From a checkpoint of a small mixture-of-experts model trained on Wikipedia.
Size: width 320, vocabulary 2892, 39.8M parameters.
Experts: 32 experts in each of 9 layers, 128 SwiGLU neurons an expert, 2 picks a token, a softmax router, 16 empty slots to pick, a shared expert of 128 neurons.
Training: 287M tokens, 4681 steps.
Below are experts of layer 3 (counted from 0) of a mixture-of-experts language model. Rows are named router (the router's row for the expert), down (a neuron's output weights, with its number) and show model dimensions 160-239. Each number is 500 + 50 x the weight over its row's rms, rounded and kept within 0 to 999. Numbers have three digits each.
Before each expert's rows: a language model's description of what the expert responds to. This comes from a sample of Wikipedia text that the model never trained on.

# expert 31
Consonant-cluster pieces starting words or following prefixes, such as cl in disclosure and exclusively, st, sp, gr, feat in feathers.
router:519497480437442538448430537543572507538489398490432501418477512420518556517462614528454497502469557572567575449515563408422497468527570438520550456441466573509523413557504461504520524527467490517443464502516520445502497531547539485513581528
down0:612476535545452497623558542481438448454495524513504531530531514534379396517564557433478462477540559500538518469519546483470489521461438534498529448529499487583515534448525572470507609404523452534432534510586523454540513428550493521554488521
down1:438551429467497455509514520504474468444545545510580528399541579467537570438495412570511498477426547555474419438515454543494534512546542493580432478405533501444485618515476510557491504435500523599521498547513500459354465577572446447545508459
down2:495539511455543535430502536529510507386412545566487436482397529542528563568405546531468598521549578462565503495505463540574508466481434506478443487498434608433451554511520524577510482521575441502497493457384423542456515542532463465516483522
down3:515511492471634577450463434435482541565529537528478564478643464501462477545471482527501577514472373468493446423619588564525458415448557496476538559472474535468520550402434459530404579417584517581473472407540521560494507416413590485539588531
down4:498434501552508519486499561438480520620417564443474465556510527569438475443451422473436498582529527562515498507503507505363567391535529444625444507508521509473561542445493488515396529536525577463502436496509569515467509508474463469489510498
down5:465503492442441441541520489484516421460625488474501516487609466452518538462454502537550507537493564541426467455445523453438424456519507500430470464471496433482599524460527469408536561469435455462500433460528491539523493563481401461421492452
down6:409484451443533416518387425552582524540657554428544524489558539503438522469550433406554451460563447396538597361441501539473475541494532490434529435528480512512491444426456510443538508584437510541470438488566518520569496510557439457550600529
down7:456469524502438441546522559530478550463507501536563474488540521470573495543530518485476524434507486584520381542525479516491532493559420476539545507511543517545559479458532437533526465461500546483547502591432424490553485463461455524455463498
down8:541520520492464399432411496493549528501552541508480522501596403433458551486567582472456527428581495467547465489472516574482454559572515441490509410508476544528442430499549546459556449488465567487482609472493588474433543639480481540526515513
down9:479416494452480574481540468474421503501480584477504478512591485549606515516510571537546548478502458500622502556527561472536425410499494471499553553540476496566427532481520461516523477453475451404500392443501521560548507499581506544476533569
down10:463502533546574493556439460491563522490433497492559518504644475441474545382474502517530457445557441480647420565481463508560480513516474539459490606500513577420533435539474554522460521476555433450484610397492480486481508499434467485505451473
down11:547515478581529460446555512456435458455442502474541449499445441466453482427518447500576489519588512437511446576477483515531590465516427511438542445541570564448423514502529471444486449504423432465587474473548488509438492514553515478490464435
down12:495522475573493459421538471417392565532470513489436472567459476471500501473491506449556449496531505374471495492470509558459488615468539483512431483458445424481442462586439564556485531517454519403419502520425577573553463481491475531492419599
down13:461513484482492536456481575495544539555576558575517521538422427562388517560569440394473513466530569457456480571610424436498443478531574439479515529543493552510421497436419584450578551522545561421516541461476528473489476434587482566559527463
down14:512619480492513540553468398480355523548456455470410489564478460490456528442502407641420485469515482448523498489503604489488598464513538479488501496564449499510576563505484464387509507572492500563528480509465479507573530480514555453503478451
down15:568451489424574505437499555379451434531521488577501501496475536555547457467500482584466559593526531502427498581515445508433468480476604384537462554546472528385421541559545483479508454427430454494505507602599546524467481564451524583444429396
down16:557515476559446507641526497553494446497488508408447492461505546428621464471519445541482442517445591484398451435475471501402523553524533507474492450499521573505513476395509502502511469470547507460526411530494430603458516496526539436482503539
down17:475452508459494471479551486513530472509545442521470558526549498575412534448511602420498564492468562492486636502502571500484374468507505545515460385534501517532516348510528459590541482545504498496517629492510527507490511518441460447468474505
down18:500626463520544540435608444394454531503506632537508502502523443469541476459547557404421514493462535560556496456548557519546537532428537501492504416462516485528513537462488563469571554399580498449429490448471501506536512495452476545426504385
down19:450516546500445528509492568485603448572542394525492446503497487568476468452471503561460478520597448472566428486541471390529461408484557493519485342455391489507430557464545484501539574518497463478515540528511526403458544524471489428472490473
down20:494457494448415587601531490412510496505421487420493521461487504487492460485512440521543545441565491447457581510551539510429436459546400556554539449526522484477483452520443527527487472580374567500519582409511472511567522595454528394493486508
down21:486476578445526509527521510466526553474492455495480581418486490545517546541521587593483536481455489597512462459518429434542503463606529448528526542540490607512453541555505566442526504559501532492438463432486464534610514547468455481533453610
down22:423363472536514560477555549541418589499482468589612512410560412560546555463482495496541479552527563461515506472478527514438528503532463484458534499531543529494523471458484576587607485547537527558498465419413475458513401495425542548392491544
down23:338517512517485440479429515601433602488626450564403435483518546492466528564543478460551456461448480508467512421531504558521474463400615526487525527507409524536494528441526475635506506522460533558524528476488616489443473418488484483556561463
down24:492501489511515419462459488416435566468498480616468443507468555556618549473505499463498583465519485453548484463400516473618478487449433484496531498571529467532492513532517562515527459424556611468409577473601533410480527495495493572483516520
down25:484572497515525460500565502443442476544525483514440430588470482568503562466525543545472511458462549527514656470610364551479552447496561452428379547559480586538526612470473533564450471519568536515500639430582521547483403477569421457435543481
down26:520437509484408501549539476457509472452530394466462437518522486515457538495458497523576486566527480493498658436503572475463488461450489532460453452510487566431513473494502391472525446571465544389562538467625505543422503441477527529561615446
down27:557547430477504486406641518490424468509542525606424482553517442538508620476431549479408535423554415524492522512512455491530440494462512501530514474525422529589515490440538458540605399595505507534519476490478482521500491395407477487549528479
down28:478516522470471465500470563462507526537528500505494563513518551518572435526476538418431563532644546454536505557471499457454512466505458554558404508414501492461462458429504502574369457473470353431501487580517514478436488489548401521459487475
down29:426494502558451478507502468501604469511437496459504622522473511465419399425551427498588480471574567469533457470518482612455467534397590512528651443477494485426421463485567481569472470499467482459493415438551490542551555508551517417574508473
down30:485632529450554575444593555493508563452472487541486496481501476394596528443499534549542462630466588471495566462529502423547529471502561615514439572465470516523483513551512494499499491465482519459445591538509488529521409559506530433485451489
down31:418456394496515463466471501553528583444491453484489523469429477451528579460483507464559519527459515427524491505467455463533547539509475529544484491435423530495476527530594598475482494468501476487541430505530544502460431495471475502482438503
down32:500513492532435515525374415549498506518480490562440531539507541534547532461548463495511453499484505563496504502470401527539535462440491491522527482534519491478444505589435501557539565510422535458571496474490384482473542457485456528518622503
down33:476463445490441446589570485512555504470502579466375416516470530527492427560486519591462429536455499520579540453497467513564470536510486513559393474512524538499470474483567540553536525491452502465523567453468540407544489505528423499595484495
down34:435552445619592510586541509471464354449546407544458507499543531496403533527537468514439504449524538591430477483543430535487467466531411505545427395545658478471509518503530484530510434386554429496466468533447581502552584492542498496494407500
down35:472474458453523509503477506480520511597462493483578557494493503478519375548522537506491554471540462489447518511538408462573429461482545572510475529494446477504504443485572452655429463580542528483574518488546551408580473494466566526494525407
down36:557534452411520520500543480515518441516425566537498458476531507507422583490541518568515547515451503547532573462503560496520495457481444494423487498498451514527575512432576555453540508451398466512547511393450494450563618492542478520512487509
down37:470529484478473436542389481530514551549483559448489496526539447483552467464489614517415450514558510451450452552521515586448524523454433517610474470401542387587565492484522463471389491506511433501490480512425466454550536481543500540467416516
down38:468483413511642418638572492466421526546535533494469557543388545441429400549496599477518494422541533500399479500501563558484462460553449435478447565422472478469509552497498426482460500515559507503468566449547508512554578468476525483478562487
down39:457515490486618599470471444566507514520549466473508493393414514602478507480461451527418521456517410433547438427518502505448535526456498559496464506485484527546644519529546470506486447454432542533614523539418586514569461433469469527504425556
down40:547469389489483473496509635490489427553532488491549542532449518439427520486526537463518540515525476405513505439486561483503502533464466524439501422489490476413517491505442486537406485544492504617406473661490388457526498487430466483580515503
down41:591460480558539494504464481437478475381533496573617462584557457547505477532631488592508426450450445461504527449489550499427503469457490490489631429508496501518464490512531519500473506490496493481467482563441464541514505531551560453434474465
down42:507518505545508563543520515510448606433550514532529518484582391527492541434505541491505509577495591532459479527449462522501429514497571600473532517507538560575465470518523531485578564501538644411514433465487544540530535520464515580371480504
down43:555497580532520502467488500489440476501558521467465368566492590458470520424554507474490523401480567497394421610490475498511491512502477536425531570544623524560494555514488551462516490426490497486539512475433552524544539532494609466557544468
down44:564533497464441506479494465443440502506507454470403494522500580437539582563472494431468483480524539487544558528575561461448403451449441576509549490499490534523479445529446513510436525506453515462477471511542612544539572523462611513497538432
down45:480551498538418556404435534544526485539488496519490417542495483561557409429562495517565440476452484468563532514523512457501503511482568470513535471545483509443531438486452515539479517492508426422461413477559492573511486528455518467479438383
down46:460487493513473422412498492453478543494459457470424500507460517461473413515402481572546507539460474527463623418416512472494457485549469530481465501581515494511481439414562560616510493438425589526490546428474520550449520397517484521414374546
down47:531558470521527580473505490579468472539634505495484496573511497480485533519600402497509446552476484527480449510585579435516452433500408520474512575526554521512488501481405509488545562500550522475519476540547428387452513530460497453446504506
down48:506485581468519519473606516488550438513406493475510565455382481428540641556518461508470488475468484517540516573410508508467473477449605518483466517599554494557479524557507543498600526555468368582503487435452550519491483488494522523507566459
down49:585506580532417488506492482543518529514522443469510466470491488469566481389500483486466474556523487563573502536478511487499466611503488532442555468517508503534494420441597460425467465458546422461421610547427512445490561499457549501571622449
down50:504383543501467486494508407545454477661443422559540537575550571466533471608460491423538592611488480475500419461464489455525513420460514531507621540493564487551462527512533448435479450466650545530429503485519481567537520437526600490456530545
down51:423572522502502470573492471489631493484463489478454523485520528535509515428524491583507420554485520462539511597619501508512494501442659507581573455490513484556429448505486519427484518502534542464506664542470510573516496509543486498429475617
down52:502476542516490437637535472548419527593539544479486448454445413580528426530516525445479541476458550473570420456559573479454503468483471525516396491558529512471503517427368462482443489472490498478491515529420520597414468419534475610565468570
down53:464535498496467559468567630551445513530407490478484362585514495476486502531514519447515478521418435587519436417512542512566525495512477473572474479481500526436482601582532530462514563504482515410480426504451520484416466469498580525511518504
down54:472551524536498460575602572467499510468501364527567494541419431568467520549527508503514515589520529440457506501519576408404544459486444502465454507574444567529507518438506466470448527543420506522479493416526478547446448523420525511396514503
down55:570484541477445545410501436483575505484463478493506524479418458497525484493495397487540584548505423528513492617516427474579534501551490543458589536592490543532475558511437439565526468545424495551573494451535431495565458571449500537480542586
down56:449499610433416563561530452484549475533488442550509544450582378467479581504488532513473506554475476492483566446479477544496577444557495492555547533508523483553485410453465539496454482439539496488608423526508510491486542506392474533572446355
down57:542519537487460417501516503493485457432493424552510464427493464508546498518636507462522433486491504585538464493518472488542509459392488562568478459567487531546549540510589482581497491410588564493526507479521525478461519480512484448494602477
down58:466540540539532541493476486514404561480472519528508495533435502501498555519574474521487574543519503525440558447506498499488450494549513515425549465528521549426529529538457523423483413482449465493522515480487443558459512496567536460519531521
down59:550421526592572491469567531536462478495476462534466567518563487485487519365482500507387560608466518465519535503489551445501560523500522477583538509484498489447485518523500397570520469478412492539538493557459387463521565573435444427533573534
down60:515532435484573603409482468469462510557461522478485442445443563591414416483434567462394561465440505489446600529536547432522471480551418517532480517400527429577542504476533443470511394405605467483582533516426434471559492498484452475564468424
down61:564380525552528568436435579438525487568447548574525495469390489572590484573492626471528505529494512540491580535539497555516527466483492519464505439548467450584416566495482392528447457554473488487510472447558550466458520457597473459526524522
down62:481541515529512574445513520563460513471433477601494431506501564505484438555544432549537388498577442556510524565446592474531565480611422530456470512461488478583456574418516505492509522428433517474454461478510437542510413514459411495563500491
down63:509430603519461510506583507540496523491527503453534538447480540560548581525477583569454601401518421617480422551621547487501529514474559521539488432525520345495570535528505513480478484440463470465499476448567541462525452480460450511586495565
down64:428479501497496608556577564490409532468481454503591481408469498483459426443509469478457457469504585459523487552524469518410528426527462442481450579546539592478541429511439530488583548481439442531542491572471612550500476525568506501578412575
down65:433491574485494409439516530450584506394506495440561501528512472442511557489503446523417455442552488455469609530469516549546470476457524430525499504570435466443521397571505505558469457473426535576480449412499485567448507595430524456554405421
down66:585588405471490494455566507499460471529489487577562516576483430482486505507497556435539433459455521527573527506519459595552413537466531444447467499504437564504566511374425471562465444566544476479426461450472533493454511504555517449471565569
down67:442460441482436520543482477599552443507562504458546556530406551530535485510421574515543556572539544483458391563540523527473491520478535537564506469417539542453511533485633564493448529439448560509470496435473433544504488543399506442586566539
down68:493432501557583437502473474505502455468506398536589505651490457551524441478403443518521475538529556442478513511627503470532523475514480528461592511581518515478497486543533404523536409467526467518560559486482498472574501527461492521489631545
down69:559537557583471483609472518446510543532499478553399476577543574502544541480543470516511616469499525581486497472552460450485577473465438527405566537526565502477563428446429429431471465454437522487442505489567563470488569495463450487574559505
down70:518495478519540474525537428508448507505545511468491491416619447514443568546534469595568476449513475529562415506576484537473549429491450476558454528420513552586517483380535441468581490554422483460505479465528479462461457506512549535539533510
down71:532513434467583448570418515412544470557551589476409526583432574488421479526587511534538482408503497471542552527485397536419474473514562504477481433514470520490547428582453472519365500524499434377425535488529442469485585483535487544505489612
down72:454570484463526495509381473563491517526455537534487519440477419510390543487504482463456547509468547580490555535477420552543543531409451477493528499557447497515505432581508448548474455438492402470463496529494545367591518484574470565494497490
down73:462546427469458457496503467483543462520457548430479571524539585576512530486503456506465568455533515554529399434392566447541432481442540527510544488510512586554542504555497541559518428536458540545505480567420462403406479425481507554392371480
down74:481552538498496534592472534489470540527497529510483518481394510512319470500470485535557462507482635564531496541545490483493427545434452476460508544426527489492502461540499527498508464456547426570473537638512571509488512546605525487426546547
down75:426516486613551444469411527419482467485439557465526543474411484484406607464503450526499547561476532404571505470455464501536449504518405528503583510439445521454531545600435501525504476580501538396488483480446568485503483532546431535587481513
down76:411501500461555434478461492495546538523579556543520583552503552440477618473501489551461467645495434536529436402491520492546542477484508504522525544556516503434450504460537462501681433554583420517476496458480585480465467445557540415554476622
down77:520471472578426493480513461522495485582421502459413505416450498530470500534514537560488471463554412541486458514447467552607479421545521431553547493480525479514430504493504509504481458523416436524596410447530523522475486443525426470492416530
down78:456613585554492592476464564529551472525502433501513480456501490494433509492555536458543465475411517515553620537525491480499571547444489615498564577451503517523508462541527516448466406573569487543582363510430549472476428457542460594480511379
down79:445465461496438567438461448446450491499426577494545535544460427388485476416604569453515491480591528495521558426470498361522509436512465453604554514478439591487430506445467616552440510404473444437480489537359433484459468550439533513499497513